{
  "d_model": 384,
  "experts_per_token": 1,
  "normalize_top_k": false,
  "init_std_router": 0.0389,
  "lr_router": 0.000811,
  "norm": "rmsnorm",
  "norm_eps": 1e-05,
  "tie_embeddings": false,
  "optimizer": "adamw",
  "seq_len": 1024
}
Below are experts of layer 10 (counted from 0) of a mixture-of-experts language model. Rows are named gate (a neuron's input weights, with its number), up (a neuron's input weights, with its number), down (a neuron's output weights, with its number) and show model dimensions 0-31. Each number is 128 + 24 x the weight over its row's rms, rounded and kept within 0 to 255. Numbers have three digits each.
Before each expert's rows: a language model's description of what the expert responds to; "comes after" lists some tokens at least twice as common just before its tokens as in all text. This comes from a sample of Wikipedia text that the model never trained on. Tokens count by the router's weight.

# expert 3
What it handles: Coordinates, infobox and list data. Numbers in coordinates and table cells, pipes and dashes in lists, and infobox labels like Clade:, Order:, Born:, ISBN.
comes after: "\n", "-", " ", "″N", " /", "°"
gate0:154115140153121106133161133127151103123142123173104103112138154138138144143099053148153144115121
up0:114154133148137151130131123150115133136146133135127103133137137117146143135116119125131129103131
down0:104145156074146126129157156089080119107089118159147100094159176143122123119107111138116167107128
gate1:117131121117089108163105127125116142137140100146088133109154088101116137128108121121110172114115
up1:117141146139098093149101081137136144167103110102149140097101102121141121124132152137111124103153
down1:135157161129150115121086108141122115168130120136150116136154134111116152174131092116103125135128
gate2:110117110095174129138171120150105095127107135159092115111070139151105107108076178093147128135096
up2:132120103110144115118160167189106101128116152128145104126087126045107131074124133140142119137110
down2:131100105102141132107126146146107145121103168103134147141164108138123120094139117150157116062105
gate3:154135125105142160132140152124126105122140127185138122125165118149127123148171104143138142121134
up3:108123175148104128123123157137110118000165126127147131103125121127119104131108124137124119117157
down3:129106090133095125167146112117136078108120118107101129180116121106134115142174134119137102134149
gate4:134086172119137109111135167141087129109128137107136136147133044149130127134125060122156133157111
up4:110128108142139107136127094119116131125123102130143128070170160117125098101123117100111110168156
down4:124151119098140111131114132106133142138135097140124100154154097165135116105133131137108116146131
gate5:115141155180120111123142125119143129135151120132122132134104144151146109153143149112109133150113
up5:120136100132144158137110144112108104090110117193119154176114155107111193088133099172135131114116
down5:063106126111108141065141138162123138134039129132130098140141126121114106146126097104183022130122
gate6:108129100144127138136106139129152143089131098154106083130130101119123119096088116145113117167091
up6:130138125134148119117129152153132164141117121090132112113149155119164135132131069091065156120123
down6:155187141131107123110112146095129139122186141112139172148158128106119137104111112126101154135088
gate7:107180122090102138139182145152112122146167107144110112089155105127151094127099177115096195108100
up7:160104111119134184116131150120131119203127150070148136117149131163081120124138126125111133132114
down7:100094146123129107118151170104197120108113134160095131141136119123109094137131130140128174080073
gate8:103115103092115121117136165122115100146134122140086126075107122106133141129140102140114174099111
up8:144121146121084121128090154103133105140178110119138139076138082131143144123161136164103131111166
down8:143141142162124145144155104123155173145104116166130123131122142097106117154123134117142133141108
gate9:122135135114120103133125119127147161134154122135120104107182124165048103137128145135139135125109
up9:105114131147166100102125161194103152146135120127170100126091131125129086106130153120123150101150
down9:140152120186086128170164127118087136141120146156127128098131107084177094132154192115142099094116
gate10:119142165109147147142135086074172116146128134143152139135174115126134149122129116155102164110122
up10:125171158138123153209133105109162135128135138097150126150122102107108101153124147171136149129138
down10:128149093172155103080122091158118141123158124134108110153133144115114119147154114146116138155124
gate11:123138123135127132119127123138175164121125128111112111122146116109149099148116189130161115097103
up11:115114141118146150156119124064108117173168116141140104130125094114116118172095109120121115160150
down11:131091128142112119113124114137131101121145136129116116141151091102134135120113142096145109097106
gate12:140136121170138139126109103090116118152131131139119094097178090093126150167145100116137139129158
up12:143089110104142133160159140120106125158109166094130152146109097123076140149154163159113135121102
down12:089124165160112154131113086136154098119169126128153123161090113115114099154137116135169126100095
gate13:167098119121110135138110120108132144111129122118140086116140119107120160158131108110112148222176
up13:126127159128115135169134114155120099133113128140117111105103137120074139138143116154099115099177
down13:124134117123126141144162113118119113150079103117137135133106148160113165136116149138111101153176
gate14:117126128151128118125164117098164167039134129123149128098106161088136094255136167115120123127136
up14:093152140153140231131138113102122154105141122136150087116137145161140140119149137142110144140180
down14:152146087094119097120139109133086127123063127151123143104074119137143154137114132120151138118157
gate15:127169131138106121157116083147122141110126072093139130141149162175137134113151085122124142114136
up15:134115132068126131132171116143118127123100128138138125163108137129117121134133168146105152134105
down15:162116123142138142104098116138134171131158085100167126150139167112129143118113143133121127171165
gate16:102145065137112152110153131096159157123159088155129103148126147088141140146138109137145111080086
up16:114136130069142112138125126120134136112131116148120122128113128114120057110116073128090145149140
down16:102152128091101143109106132118067133139164122137109099098116112182145123077124171140162117159137
gate17:111127102100167156137148100145119121169129118112108100147147083165115147115101100152137122153120
up17:151106126154123125098141126141127123069138093108160150114143168082147139127115107083147150152139
down17:135132133158081120088120110131119155100099143105147093108158146131130107148132118142122153112112
gate18:131142123158122164112156115143174137128135110139091124114132160115184109139150124158169141144131
up18:124151097135126139156113155163166163133158142107157144147163125139166095121124142063146144102134
down18:118175127111113137165140119115118098091111147143138129140159117131149139146133141120118129124081

# expert 8
What it handles: Articles and determiners. Articles and determiners starting a noun phrase, mostly a, an, the, its, their, plus adjectives like new, large, local.
comes after: " a", " of", " as", " is", " with", " an"
gate0:099111097096124154168124080091145121095135110138135090085134102135097146122119082133146129142125
up0:105094052128100131176096180140147136123114123149086124112116137176150114110120134162131114181128
down0:139084136112110163178150119146099111124134111100126155064123096127116157110145183118152128143179
gate1:110116134134140151121151122133152138162127138132132137117124118137123150071158142141117148163166
up1:167154118127148147132153100101157123134135138142095126151151122079135107159121146123140110124137
down1:142125126119179128156098132112120161139132124089137131073169105114122111151210143154163131118097
gate2:117097156148115108103131117150128136114107165126147134144117127115128117096142095129144159108134
up2:104132108139127114136119157130119116110144132118143154119108140103140113126103123145112141118146
down2:119123119159125151155153131139119115109195160151129136136150079133139102097177120095138127127112
gate3:130164134132136138108093126120130125188133151000133153109160110153141096153107155140138094122105
up3:150125138067116102102130114162098117141132173135099131124121162127113118105152115093150150061112
down3:116137162148171135120085116117131110139090151120179097107170132120143131125132127140130136116154
gate4:114135114141131106112150107156106143111099087098173110101122139125126111136148148122112133074127
up4:129138136147153152126108137115134109119128115185134136112122156166132142106142124152142121159136
down4:180139093093130145124114141136129141106101135154122104073147153069123111115167084156134144150182
gate5:151116132125109108132137171101161140127146123135106115139129118154135100096128100100135100133080
up5:121137160152130141105137154133131160110126129106145129104119130167164080124132105072130133142078
down5:109134105128151080106123137134127144118124076144138142164107129125143113107092147062116110109118
gate6:143110117090125163136155159178115109130110110117104098168094163123082127171132112120148100126080
up6:113131120101097104107141120149140150156116109126144118097136078127110176111171080118088160139177
down6:124142109147140125128099147120162143133107125134131091120134153166125139134176104115097132180132
gate7:098143103116137155109138083154166089125114098139121162112097176143090133120139106177128116151108
up7:152107147109143175128147136091125159133112132100097132168157124154100167108159155141143161053103
down7:117113127137141102161134103111177160122160150128096098137105096140151161137095090139133117119127
gate8:140087140134123151169158104139101160129114139101091154149124096152108133129144114125136110095117
up8:138164103148122117117139108159091097134127104155160139106101171093146099149129180118131148154144
down8:112139136144146149072126118100142122101175142100062134135126114143089147133138119201142125117114
gate9:164108127129113103134103133108131091127131109094122109163119155140145122113179101103116102134110
up9:144140140117138106127129119141134120142147098154139102106101124085119145095169072137125123158170
down9:190120134097131107179138101133108126100156112134089115158102146098151133098121126137190108148157
gate10:150092138104161174145085158119143153161107110114119125158134094139136131126142101164071110130144
up10:135110134150150131121094148161140086128127092147143148147159126132090162086142094139130145097144
down10:079136093126126117164135122173130137136133090125131160167132164125094133157145110137118110110138
gate11:149099132136160139098132186158139113130155145132148130135143110124125103129138112097169131104117
up11:113143162108102172133097087084127156121124134121199134083106129131073142132121120129120175148145
down11:112159126150125177126123146186125091134114116131142120105101136140151125152120145132149131124097
gate12:135131133141091110166099104138105104122157116120153133149095139096124134137105107147129155168094
up12:100073155136085115117138108153123105124138097131127143119099136117125109104131106108089139147099
down12:093121145121131119112132128101139128151074143137132097110116119118147157121098143090148113148109
gate13:108139188145150157125145116144139124125138134155157125124140160119167149123143137139152100129160
up13:133124164129156144134116097076130130106135117120139126142153140088127130188128134146134095135138
down13:155125088113119119127102107116129148121120151105097137137145149116125147143137117146114153127097
gate14:115115103125128149121141144120109103114105072140091100104150102129132156133107121124099085142118
up14:098133130098143155169174093138156133095116138168117144133184125135118132163124101078133162090157
down14:080169126106099112088143085136118118140151132118142157129106128181146158104127135100144119120103
gate15:150159140132130116125114150139142147128145136091000122142109108139129140093132133142150107103113
up15:149124132129165116185110128177158080121126134135159132152128098081129126186099096122129117157090
down15:081120109140159133130184128077100111144148082148169124129142102118105139099163114102114098125112
gate16:101109137125179118128125145165113130161152162139140122142099144121132127120127074109121144121149
up16:139138153104130127136130092123150094152130168137095183144136140142110122123151100099124116137163
down16:123135082172119093147108145112117108079133140149096124107111126115142134159124135104139120124115
gate17:136130148143117094111119125111146086120123116125103146147151150127139120098146126101102131148153
up17:138127094106124070100054128133147140101111141152118121146135153143161111109104114104171150137137
down17:122114142127122134123121142097084082125146128155127169150150132100143109083105109111130127157124
gate18:160145136142162130155116111110144102109138063115108128110127137105130160116165171145118128111090
up18:140148139127122091126090101098128141148109151116127137160107148164147121095121099127131168149121
down18:147129107120100131146099162112123115116091144177102109128097155149107104120149146124172122133089

# expert 12
What it handles: Table cells and titles. Short words in tables and song or show titles, such as Win, Loss, Title, You, Love, Nominated, and pieces like Th-ank.
comes after: " |", "|", " The", " Sh", " S", " T"
gate0:131081115106114190109130146173127148097157131123146158128149108142148149118151124132136076118130
up0:129156105170175064121155126140134131188121126150078095105153157122120100141158089121121148144122
down0:128133103109131121113077097182101127135140091131136103129128115083109143112115109136161146188172
gate1:104151117146139129140109147072111136147122103188142139139146131079102121114134117123153111126084
up1:085151103139149121146152113128153160141119127129118127138135122090137151155119136116140116134104
down1:129121096098102144146141110155168142141151155112162131133111085152129183109132111174108148133142
gate2:168113111125151087087100130153103100104142114137162147105127149139098107071172167153153145148119
up2:149138143150108131105076122078122064113129131129162145111126128176107177143093159105153112105097
down2:119087133133119103133159128166129115087141127205172154117158117142112127151139131122173101118136
gate3:120096153146149140126132102125121181069127116146134148146128117148125149118127143165112056130152
up3:115186126182134134111153119123087140140116126120085128093123116161141094104155144148139132108113
down3:100137077133136131112150133110127119096126119106082133122147080100107071107099070091116112130104
gate4:112119071144169127139109130134134161104058105136088153119131132119117144143126098170135117105107
up4:150091094165128124131113111146147101121137130119125132131151123192093129118098139134127130153077
down4:126099139154144093153089132130109149121083131168131158085156125133066128126117113128143143139164
gate5:155137134176143089137109145120149107106131122101118129126130055159084115117147163165126127100121
up5:145116116112097136124088138130125102138123150097108140134119116139129109120099114128114158128135
down5:104145149156134145094138141086163115133133136099120124138136104109108142133135137144075140122123
gate6:110141078174145097121148130150024089162117142159140113117115142126134104156155107103127098113099
up6:092126122155132129134112123094128139107131107184200144090148129128161092124157115146100156100150
down6:162097138156106094177104148136112179099140127144135147140120114163091120096157156120168147098109
gate7:130138127168146103126106117089089128144149111135123174127131115156152115144076089163135151140098
up7:141134132121137142093127155142137149093098136105152094111129148130108099129171110150118155159118
down7:138128109124117107096163100097140127102117105134101168097125124146153125136117114124137181143148
gate8:129086133169111154111121093155137134142122141100078117163102141155091168114138141063147113135123
up8:088135103244141126151122143167149130092150117157156105126136135101122107140169125110122153146129
down8:114108137109140105146123089138078131118117126153120140098116125146161129158122165096100116132108
gate9:133106148186123121129155134133166134140030149109149121099124116136135128131117142103125126118109
up9:170134111155136147127122096180178108149097124134143127112125171121127132150112141064115077141143
down9:145125123104103168145124148109164089138100135084179160090136108138103142074172134122173093132114
gate10:163072142125144111141104132145116134149099148099101152102124088147133169094135152116106087104137
up10:105157115109103131081139140131134103150126127103142083094122127104100157159132124094154121118098
down10:141142097128137132124145131076155155119130144133145134118122146176119172127132116132149148133095
gate11:119182080102144138131094147144155124144133110101109102095166137114161152172093081118124118132116
up11:082127102139147122154103131123113149163102141141125106101137160107171097115106101159136110130103
down11:157153123130161139091087131140132149149085142111083087096122148107102127151143163109145108116105
gate12:117119089141148133130192124131098145132085161149146123141101099102124099120111145130130139132117
up12:108092145153108086137121151110110112147115125165120160128106142132133165106139124110131157128144
down12:103107128123147170135093114145123115152149149152146147120074078134122103133095149134189107145140
gate13:102141128141152095130096093090141129191129132102123127120140135177122086140106127103098154108100
up13:142130128142135137152158121131152088162138157129112112126079094122151102137114143168171158145134
down13:193088079128128120127120124133120106140152098122151130136093149135157123114165132110111121118127
gate14:139097140117093128133153163098168146142155112127126127123122112150129124123151127129119134131174
up14:173169108086130148163153155129084128154140126088123140106150136148126145148074130093089115119125
down14:126159115133106097093110163108108106129135109101131109129110134093144129137136156113097131094122
gate15:110125132123136125069095126157110181111113143133157120135114135134126136132129146101122148115119
up15:133115160124136122142140159120147116099166118110109125143131106095092135114124126142104120115093
down15:133127140148090113128117114116130092140168090187149145127136088144142175110078085159125121155138
gate16:139128109139143145152181139164127092136139130095137120108114170090116161134165136121133143129168
up16:098129132140118121142117130118143160120130136089100147134127120132112125146142137151116133124162
down16:146149133135159142081169115114077118134086164144134106159157178140078122146109147118115136139159
gate17:116148146147110136142148114114107110154160117136121104111139142142114139131127115139148133094143
up17:112127126099124161145126099133103130176144122156112124150138142156113158144156113153116100088122
down17:116134096125086140156170136127103142143109116112130145107113136141128084131159151120125106173161
gate18:092160111147118099145125162102128169158098104128101077123132119077120152135140102133120118148139
up18:131099117174147126100144146125105086128161154148131166107137134132146115085135078135147119096167
down18:088140093156160167121148105103116149093139138129145151163156186162101116127153159104115129108111

# expert 1
What it handles: Headings and label colons. Wiki heading markers and colons after labels or list items, such as == See also ==, Gallery:, Honors and awards:, = Title =.
comes after: "\n", "-", "==", "==See", " =", " A;"
gate0:159101130142098112111181107166116135141138120135147126120084127118099120150134103153135147106146
up0:131136095187102125153141134122148088114130108144125108117128120163133095147164099127121139146135
down0:177148102099128138123135081126126132100156100089130157126114148090126134141128148147177124123180
gate1:107105128128154110146158116097100119167127110144111142156074133126127077149127149140123093135185
up1:161110132108127124135108110136118100159141102134121160145115124145103145140140124162132098138137
down1:144140084126099123112108113111164126141165154152107160114148062130165124131141142142144159131097
gate2:114166105130120197110142103097127093156123110115115153098145106104138138122129103127138141173106
up2:147137213129090137110144115116098106146210111144137140104132100106087146137115089141078166128131
down2:146098118135119135145130139138128157159140123092108123098139168122136182154127098154097126142119
gate3:129141146073132132130086118124163143177131130143122105117135093117135168113154139144116112104098
up3:120146104152133102123116119131131121138171114080106107129125102119134133139138101154135143124125
down3:129165083157122113109136128188123107133159127140131128101137109111162131164111079107152130155113
gate4:141102154116107139116179116160108144137117102131111140178155108159133115137142139109112111120152
up4:098067147149138108103130111121156118132129159134143120137103123105133141166117154099152108117148
down4:136145108136139121117103146122120135095092132116134057152154095095154114119178158133135129140145
gate5:109153135108136130150077127079095108121141088150097111129134132153128115163130089170141131155106
up5:150136119109153116140120129132119101173129145085123083087116139146119125094144125158143124122145
down5:147142113124106138131100141103133105132160105116130122117172092178160152112149103132141139134143
gate6:157090141084106127126112135110078116128133146167142125173136140101117130121093118164132120129148
up6:159075129097139132146100126153163115136126151100151106176153128087124119095111147122088131143150
down6:139082104108116078124127143130133150124103133134123132083127105127133108093141165079148120165162
gate7:117126137144121128118149142115094114153138088144119116127117123077140115149179142086139128141110
up7:132079165122098103128140132156109122137126141095140142121096145153107158079102142091117142103155
down7:112094119110129125104150093144178124122152168131106132135104171096159103129137124150159149148111
gate8:165123138144132151144150109138129151138130105097115106154124182134163107123141151145128089145140
up8:168096128122152130122120144096105157099149069125115099090120129092146105121094123140146084138155
down8:160121119125101146150114158124086110150096130149134064118150172131139139141142127119112174133096
gate9:106144114133091144113132143101123096113156114118148135137119136124166122133113109145145138088115
up9:129124148124101150153112076110116134089157127131099139087098122129145142122119116099116145137157
down9:119137123137097125116122088116125100119124108131171164116129092114134117122117136152122068159165
gate10:103138115100145184122167158133138160096140119127086102142144100101099094160102152161157169105145
up10:124135130145198133132099106153139149114063166151162104180157142127119081132120156167132115137096
down10:100155115151157102130137093099115131148167127121096142119134128121149107131133156133145152116096
gate11:134089155112126111138175147149154100096117112126133154108085144111116143132115165130098122102132
up11:136143191108097114113141148105133142134119153134124132107140150087159094115119125141137111130131
down11:094152069103089133131114144121139139117166113111167146118086088157141130127137177157088148157124
gate12:137088165139119129144152132150185153138127139123143113100105145154124109100103099096113104130106
up12:146153153157111130128115165109142136104138087131087137146163137156133131156136170103161136162120
down12:135135101128148132095083097118146131082131126131142085094137148111149124147120083116117137141115
gate13:149137143106124093132125141168095120120165087155129091137076133111094138133170121120099132158133
up13:173178118114133153144140140170102130107131101145121097127156097096080137106152105151112137171137
down13:124138127115137104084103151106149140141193097121104121128118086125129103109127085144125144125151
gate14:108156105155129131145159138137123116143131131103117159107158138129137106141109158118124123157156
up14:144150116085094134145073108096142123140105160090139108116175106120062132081118151136126126090085
down14:124114102107127145130095146141083119099132094153108154145115084137125122148090120056191085133149
gate15:000083111123109173120127122131118159114180141111107111143154110090164136136092151117132103146120
up15:094104093150122141101121107069106151119131145129133126136087114124182084133099109125089119117135
down15:167164106109137096111146120152082134139193158132137130134116145100104130144108167132137176137118
gate16:155158078130130147143114129148172158150160131117126129138176143152105150172120150089130107122108
up16:095113109111101164148129085118150126163111118160157136167162130141113135146124095114106100128132
down16:147130059140142125145139112131133115158088116132167109124145146115111106151133119129154120115125
gate17:193112110145126131108134150144167138140113127090110094134114147113123146120093158147147124081143
up17:068115138140140106131144109138103115182120144183117130112095136107137080086167122125100161112114
down17:150105183136112109146125158145155100159122149189160154109137107152142110086103107172162103105134
gate18:167109098100145003110180136165115114126110121129141134151073149097157106156151115101120093106147
up18:174096099117104094121174170132120115132135160083114134119089135098120179129152110101101127065156
down18:138076151129105149095117073097161107109133170149131119107122078096123134119092139163100112135151

# expert 10
What it handles: Line breaks and headings. Line breaks before headings, list items and table rows, plus section markers such as ==, ===, ---- and years like 202-.
comes after: "\n", " |", ".", " ==", "===", " ==="
gate0:104099142168146110111144130131122159119118097098162104115084144161159130131137185104122122101170
up0:108086120157096122120121128119135156122160118135154097116083158160157126124147161135155153101140
down0:125132092129105127109124125115094120107121115127136134148133136104131147140117111147149107104137
gate1:133093139168111108123154133122116150135159145117082106144118118166148106141110130105114096108098
up1:128105136177102131107143143131162156163181147142098125127123136159149124025131134097134101091097
down1:133143119121117113094099094114133117110127132085141131155105115107128122106149124116129110130147
gate2:155114086139117072133158158139139159117091135073102127124107122164119078121145124109148132116129
up2:155099072129121089116163154108113126123086129074079196103131112174091132126192159108156123123111
down2:143126165147123135106132095149108132128110152125114121095144101125103151117112135136138132131132
gate3:131074113153108109080161127124076153138154112133080106130106123129097141099119102195148126092122
up3:159114141123109098137140140111114163123158154134086103105146109104109124142130097167123163103088
down3:130142129131097122124106117089092118127140102137118129070136137156123144147146142145120133132153
gate4:128186153148109154158136147129151118122174127104170149110125128136144142148092086070179093122134
up4:190064120103115162116085132086098207142153146117128125122145134128128140108128112137098163095110
down4:120114160119150141114112103136131135138122103156130136118120113135115108127141104125119116098103
gate5:145082135114106114157159128069133131145138089172108138142116125080180134129093147144110092130104
up5:080141107165106117133096117088132081138122138139144134133126141133152106177146141120117133135132
down5:154166138136142130141149165155144093145135157148135137131145135152120129140135118136162136128130
gate6:084130139171120164136124112090156104154131119161104127122107121140158125157105099109147114127107
up6:110204079155128129127125152134142117160119162138126163128130146154129131164136137110112130157140
down6:129128125158141120106137166151149111126123158148140137125106120098147114105108180112153125124129
gate7:118129151130122109138082130132094118129105153163105092078114133119133117116129110106160147126138
up7:133149109152134161125129093102149141143092098138127121091147144144172169140143134101125164145137
down7:133146166115106143108168146090146136128125148113090117112162134162150169197143113113122128143123
gate8:134148131131130159146128139134160126106122124114093141116130205122151138154127111167161128122175
up8:145116111094106115115122142113137110124127149106144133146139126099145113137135127144114137143129
down8:155151136127115134115140096116104118129122118131123087160124125104167174120142163098162107131100
gate9:126144175120107125120101122069090115120134113121161120107186076141128104121126165086133115150147
up9:087122123165129115118114145109106132128131165107156167134085131161152083107125121083148102103160
down9:144141105123140106121148129125126121140135154136118157116150138118121133121114137133118125146105
gate10:133090153110160176128142120131144147092125133118118110141156123173156104148140156140140168118089
up10:115100151113141158142101134134139162114145140156122111166129100173146150116163141149168124079115
down10:163111118096088085148103129130147106109104094125128124119144123129155143156089096161149126137126
gate11:125122122150145093107131138144137159133136126092138149114104110130139062102120130175102109156147
up11:122130116092135138110163124138123130124127071143094108229161103117138118148149131072117120112129
down11:105126100140161137125080138147160129120114100139102100108115074151145176120133123150119145159146
gate12:150131154123123174156169118115166081113150152136110117138167145097138169160105130121143107136119
up12:144155157133134126141119142081144159098162095134123079087114113106141143137068121084114096181125
down12:117105163086173123134172162122117094103131110171123123116160114156096134129093116099142146095114
gate13:118117139120083127140143150112106103129117153147116139116116118125099212129136139123089058156137
up13:141101148170114090117123123126147160122133132115134132130102152156131124107077093128098120161117
down13:138123094106163151124082132089158122144123113117124107140134125154110135085120102154103150129091
gate14:133128142091124139156127135141103119159094167128097139142100189131151116148122131166140079119117
up14:131129142119136134136115133062164121119149127104144154102129067154122163106122116061109098135116
down14:124099095127104113110094180140101120127120126092070115109156150118086134099134125135137145142120
gate15:130135161145137125147120138120131143096144094170121124133101161135135172137103118103097088134121
up15:148112119176156131121139120135100118138134114068106153122140123136121104115122139134177200127152
down15:115137142155147122152143141160110132086144110103105130136101134129118129135116125141126108136135
gate16:129107129143137142125131145134127114131129126105129132130098134132100117134161151153176122124113
up16:116103134151105146147173145085121163159140129120156090109131081148105163054140143143130121098083
down16:113118137167116129170147150122128125124115143131139125091126124159140113112151132158102141108116
gate17:122163117103148156144143114072110097146113072117081114111154116100113081161106138104168146131096
up17:095122128147162087107119129140093160170146124127113134130152105140130141109126080142098106122157
down17:115144134125138114080112118157144152098149142136127137116128117155156162143104082114133114098129
gate18:108100105128115110140123142116143100120087112126158156122140108136093163135103142098109143148146
up18:153118140163108128121135123139145173120115168094122120086148162139135097128149131150130146095083
down18:090122102141128111150135140142147078112122150136089163071102119159145129130168153121128132162120

# expert 15
What it handles: Places, directions and months. Place-name starts, compass words like North, southern, and month names in dates, such as New York, 24 August, Vienna.
comes after: " in", " the", " of", " from", "In", " November"
gate0:137118119137156135132154114173154181125137159180125161129121104112123137138140126120127102123104
up0:135111117124130127150160131165145172135106134143137146097106131075120129105102154144104143150139
down0:131133136114115141098125154075160140157136132124082098119105106078121134143112171140130128177132
gate1:109103121153110050070121117088142154128135132154119128122155119124127127097148140132113171122145
up1:141100122109131113180095069144133193141140134114103117114161112095120121168123105126136141108116
down1:178097143118132149158112130128163086104152162179117119143170138102119123118141133104136183094122
gate2:130102076111097140080141132151114100187113148153121153117167115112144098139155123117098112146118
up2:122122124130147053155155144131110178179129113098123123123145123119123140172101115173129117153126
down2:124125122143126086168094116157155167141122100176133126119127125141126112155167149137130123128189
gate3:126077127131103119099109139145127152066109138113106171134114118121104067135116146122106152151149
up3:138149140132177125123110139134098076171108140103119127195147106103150173153124125132161088112133
down3:117094143127114143190095092118121104138117144104074129119126097157121129169102146165133121171118
gate4:222149149101136115157091124121131102130115097147138115120157121148133106108152106087121118090112
up4:147131100160122142115174148148140091147109151134104155112135125087101132103154120142117126149109
down4:090136135148150145133146103108157077179101103142136130115141146123085135132128136135143177115140
gate5:095086131133146114126123122129157150142107136174160112133094136116112119133156124151111124142107
up5:091188103136119083079088131128111125104173121122133154098146153128139101142125131118141133138149
down5:129149114090138135139116158112148122136137131127131152131130118130114137153167091129143125140115
gate6:136132120121140121145137101142140143154078134133113088096124123133099137121149122095126114084105
up6:105136144156124145127154147099140116190154111127119126121136130111165095126097104130107099121135
down6:115150134127104127093122137152119161108143074125161127146143133126136136118118126128126085103158
gate7:155124106112162135113145108131180129212111079107112144135122131150156133097121128101152124108129
up7:163095099130151164102143136147135124166122122059131122147138130129165127148136162088126131142112
down7:081131117159129088158102120150104117156108142098102144126100157125114137113104141136102096118110
gate8:112134150155112118118126098102114120146133123105157120108122130137147123119103138154129106123139
up8:150201117118088127125130167155098129172146110109106118137098143141150141150127155123132170112064
down8:165134121158129087125158160119087138113111129099159136114069114153134109081091077149126102130161
gate9:122078132094096167138148112126155180137128131113110145130115127122116130100127137121133145142121
up9:129069149140163125126060127121118152133193098124114128105129132088122143119117134153154171139175
down9:116117144151171162118120135112109102110116139117121119116126127110121130105097150105100114134109
gate10:122150149082142102155123174110130127101175120153122098133149120154153114137131131102162122086169
up10:090152155110127116113119125078133127141153150115156127107049126156137130109133098099130143087127
down10:127151149122115130094097172105089152119114135085089125136139138114119125136172156126153125089150
gate11:123138145110115158095162083077162097126154162101168132075155116173151120123117141134095110111160
up11:076165107142070128194151121118123113132117134153150143155130100144165099131116139086115064158115
down11:119142112176145146149148095138117130084132089115161127177149153103146086112137158109169127069120
gate12:138171167147118147104164130130146163150129132147136151108133106112145166146104086127129142096087
up12:132218149103125169123142170114148138115114096140150154124130123112160143098162114141119123100167
down12:115130141140109144111088126156120084171134107133132107144146136105130141105139135144133130139132
gate13:132130170130126102115123142075136153111115132097137100117156125082106135102149125112127136141135
up13:105131128121095100131178134156132136115094141122157158164184102124132132104128139101155083143113
down13:157148110114143107109156144146118153095158113076143137126150141117100130133152088114172161112086
gate14:133105139144106142124102133128133118123106122116165132094129118128133113151123111128102118147087
up14:132084110170126098119103147118096143121125119099147123091104169158142102149109160093087156118107
down14:129196102121144157140146121080137166100186126158133153115103152137165131121116124132130089148138
gate15:129149134157101159130161086168148128122130132161156127099123127168117112168157096137157158121133
up15:100136106160152124128148132168116145103090165135110142157132130190151102139088155119131101085133
down15:105121124111111133112132101125142118094123131098111146128133139137126126145102131146093114123108
gate16:138075143157160109134126124114137131141148087122149142122172149124111096116177132154102071109114
up16:098161122117107075131180072132126110133096151080123101175143123160105133124111156100122149094137
down16:147134144105139133113162113116125122108130159104126140136144128120165124132105132136072096189139
gate17:067118117116102135128146101109108107137137105106131110104137132157116132094137103118145119141121
up17:116103143144104113146136106140136132183103092124138135122134096152155130105151135115162096141106
down17:112107124113120092096132135117131093119121112198137142166130128125108132124132147151151140159139
gate18:110125118164130156099093112139140130158149125137120122157151101125142119097084148163129109134110
up18:157119128127103152133106085120161136124155121157124114110151134104131140106098129172158114065118
down18:130131107142076145106149165134137106122107126132145155150157146166151116116154153117093198148103